Weights of a small mixture-of-experts language model, trained from scratch on English Wikipedia.
Size: 14 layers, width 320, vocabulary 2311, 24M parameters.
Experts: 12 experts in each of 14 layers, 2 picks a token.
Training: a variant of SOAP for the experts, 384M tokens, 5855 steps.
Below are experts of layer 10 (counted from 0) of a mixture-of-experts language model. Rows are named router (the router's row for the expert) and show model dimensions 160-319. Each number is 128 + 32 x the weight over its row's rms, rounded and kept within 0 to 255.
Before each expert's rows: "gets" lists some tokens that make up at least twice as much of what it gets as of all text; "mostly gets" lists some tokens that are sent to it at least half of the time. This comes from a sample of Wikipedia text that the model never trained on. Tokens count by the router's weight.

# expert 8
gets: " |", " of", "ing", ";", "ed", " other"
mostly gets: " public", " other", "orthern", "  ", "astern", " no"
router [166 182 129 116  94 139  67 111 121 146 163 121 154 100  77 119 130 129 187 122 180 170 117 187  86 127 117 122 152 119  95  95 156 158  85 118 122 143 134 141 146 127 173 107 130  93  89 150 132 116 152 117  93  35 103 120 118 154 138 114 127  94 126 152 152 102 177 138 121 138 115 135 153 140 112  94 165 126 202 145 156 105  97 113 158  65 161 156 134 112 143 154 126 133 157 120 163 174  77  67 118 137 137 171 164 139 110 100 150  94 181 105 153 133 140 147 120 159 135  68 111  70 115 116 187 179 135 113 100 120 135 126  97 125 176 156  96 115  76 138  99  93 159  73 139 141 114 107 130 193  91 130 158 165 128 151  88  83 108 146]

# expert 10
gets: " in", " and", " of", " to", " was", "ed"
mostly gets: " was", " to", " with", " in", " on", " is"
router [ 87 142 139 165 132 186 104  92 123 128 136 130 133 105 126  35 111 138 149 111 123 153  99 155 119 124 170 127 115 160  81  69 106 125 149  96  66 115 166 135 114 142 160  99  86 160 133 141 128 156 148 104  93  29 136 124 111 129 120 138 131 143 163 128  83 129 215 102 184 119 163 147 175 148  72 127 135 120 175 186 163 114  96  45 185  87 110 183 133 125 121 121 105  68 189 111 117  94 155  99 168 134 127 155 102 152 110 150 143 129 109 110 162 118 178 120 110 113 115 123  57  71 122 116 150 111 109 137 123  60 129 170 121 167 113 148 132  89 106 143 109 151 125 149 152 133  75 108 158 192  73 148 152 155 171 135 140 131 142 121]

# expert 3
gets: "a", "i", "an", "o", "ia", "on"
mostly gets: " John", " States", " York", " German", " William", "ington"
router [169 161 132 103 111 148  65 162 132 158 131  98 136  68 131 116 103 152 164 139 138 147 176 123 108 133  57 117  92 126  70  73  88 153 131 133  82 127 123 132 183 111 186  98  93  63  95 169 123 112 131 131  86 117 124 125 118 108 140 102 150 150  71 181 132  89 169 137 129 105 135 150 180 144 149 109 131 131 141 187 123  78  89 111 127  87 110 117 137 155  46 176 187 102 156 130 181 132  95 135 176 143 145 181 141 148 158 133 114 126 188 122 106 108 129 125 109 160 141  43  78 172 104  67 158 160  99 128 126  76 137 123  85 171 104 133 139 103 116 133 107 140 119  61 163  67 130  94 168  83 136  92 120 140 108 156 125 114 103 113]

# expert 2
gets: "\n", ".", " (", "==", "s.", " \""
mostly gets: " \"", "==", "\n", " (", ").", "es."
router [146 163 115 117 124 116  94 100  87 157 136 149 228 111  60 171 161 134 123 148 150 135 139 140  32 154 115  65 109  96  78  89 140 186  85 130 133 136 128 160 119 154 159 103 107 121 133  94 107 111 158 129 143 114  22 109 115 158  98 115 213 153  96 147 155  87 119  72 193  98 163 139 149 127 155 171 135 126  79 135 172 132  93 121 135 101 161 112 129 113  87 133 109 125 144 109 165 151  83 147 158  86 147 142 183 139 127 144 139  91 192  99  73 117 139  90 116 198 127  89 156  18 136  78 132 108 145  86 138 109  85 164  54 118 132 139  91  40 136 126  90 149 134 108 172  99 135 176 149 162 112  85 114 195 106 167 103 112 149 108]

# expert 6
gets: "s", "ation", "er", "ing", "ist", "ion"
mostly gets: "ment", " University", "ities", " film", " art", "ations"
router [162 125 127  67 147 148 111  73 116 214 172 100 140  76  81 138 120  84 157 166 169 101 116 116 142 185 137 129 105 114  61 103 118 184 126 154 105 146 163 114 153 127 195  95 108 103 150 135 183 147 149 102  92  94  84  90  79 152 167 108 202 102 115 148 102  85 132 139 133 161 112 138 151 135 101  87 148 138  96 147 149 100  43  98 195  55 175 163 135 152  78 152 130 134 148  96 188 135 104  98 208  78 135 168 128 125  89 134 155 108 130  88 191 136 114  91 120 161 136 104 104 126 126  54 184 135 150 100 105  77 131 100  82 129  70 110 125 119  95 144 121 133 150  77 162  90 174 105 143  91  71  89 119 134 116 119 141 108  94 138]

# expert 0
gets: "2", " ", "5", "3", "6", "4"
mostly gets: "2", "1", "7", "4", "8", " 3"
router [163 162 161 102 144 103 110 110 111 192 119 144 182 121  74 177 131  92 127 144 122 186 169 167  86 110 140 126 119  94  68  61 142 125 169 129 107 122 132 150 187 114 157  89 128 105  82 102 163  83 112  73  93 115  58 136 113 172 153 111 116 171 131 170 132 140 108 130 132 163 103  97 135 137 135 129 147 100 196 136 154  71 123  97 126  93 161 138 150 124  83 171 170  83 123 171 188 164  40 119 140 131 172 149 108 147  88 114 121 119 141  71 139 108 130  60 130 185 128  92 124  77 106  73 137 105 128 108 108  49 132 142  65 100 118 159 113  42  87 123  76 128 111  77 183 120 136 116 116 175 169  65 159 158 101 117 136 121 104 162]

# expert 5
gets: " c", " d", " m", " f", " t", " p"
mostly gets: " c", " w", " d", " re", " pro", " sp"
router [141 144  65  41 136 164 105  93  78 134 138 133 214  70  78 136 149 119 145 135 131 114  99 143  95 140 115  82  92  81 103 108 174 174 102 137 141 169 156 128 151 108 159 100  84 139 149 155 138 130 158  97 101 135  67 107  82 114  98 103 201 123 126 133 168 114 150 129 188 100 138 105 168 137 118 137 105 141 191  55 157  75 109 155 103  97 126 149 185 148 104 198 158 112 121 178 181 126 135 107 139 159 138 153 108 154 113 133 117  79 145 109 118 164 105  83 110 140 153 129 107 116 101 123 134 152 153 108  50  45 135 138 105 117 162 113  87 102  99  79  99 145 138 101 203 123 128  87  98 115 143 101  97 142 128 155  77  98  89 135]

# expert 1
gets: " the", ",", "-", " a", "|", ":"
mostly gets: " the", " a", ":", ",", " The", "s,"
router [153 121 143  69 146 120  90 153  91 158 125 107 242 131 104  93 115 128 168 152 168 151  94 161  92 140 122 111 155 139  87  82 157 167 107 120 144 120 161 110 119 174 182  88 154 101 171  91 161 112 123 133 118  42  76 129  85  97 135  95  70 114 126 129 105  93 156 132  61 174 130 115 130 150 127 136 187  97 142 133 118 101 167 116 156 117 134 138 128 158  97 144 134 172 188 200 161 146  62 129 125 134 132 112 134 159  90 157 101 125 156  92 123 134 156 132 127 102 124  64 118 113 120 169 156 121 147 133  91 202 148 229  53  94 112 139 128 129  81 127  98 103 131  26 194 137 134  77 130 148 170 156 168 121  99 108 142 133 113 130]

# expert 11
gets: " M", " B", " K", " S", " D", " H"
mostly gets: " K", " J", " Y", " Sw", " And", " Z"
router [135 101  22 117 111 148 106 108 120 175 155  96 191  60 107 128 120 128 138 152 152 207 103 132  71 150  98 152 117  90 149 128 133 176 126 142 124 143 182 207 167 144 190 136 149 101 149 130  91  97 149  81  81 150  81 127  95 101 130 142 136 151 156 126  96 127 179 117 124 149 120 150 153 161 151 110 178 117 138  68 154  57 104  98 151 129 130 185 125 142 168 193 172  55 193 171 127 131  59  91 148 133 112 180 147 153 161 153 125 117 145 139  84 126 146 105 123 145 152  64  75 150 104  93 133 138 138 152 124  53 140 174  95 131  62 118 136  77 112 100 154 139 102 122 130  85 125 135 128 149 193 108 119 135 123 213 113 102 118 141]

# expert 4
gets: " |", "A", " R", " 0", " F", " N"
mostly gets: " Team", " League", " Championship", " Cup", " Austral", " 0;"
router [135 103 120  87 169 130 114 120  87 140 136 126 166 104  95 132 144 124 164 131  96 167 114 162  93 182 160 144 144  96  94 100 141 132 161 124  92 129 139  98 167  90 137  83 131  98 141 158 111 120 100 115 114 113  52 109 126 134 162 100 138 137  62 148 133 143 192  51 106  94 159  77 146 134 114  99 159 134 194 132 132  75 142 175 145  92 121 170 138 115 112 155 168  91 178 143 155 120 103 143 107 131 133 149 139 140 123 124  90 136 178  94 107 143 121 134 141 184  71  71 101  71  94 101 192 236  94  96 102  72  76 155 127 139 162 207 144  78 100 148 120 107 188 110 179 102 126 140 138 229 183  91  98 165 121 165  74 132 144 155]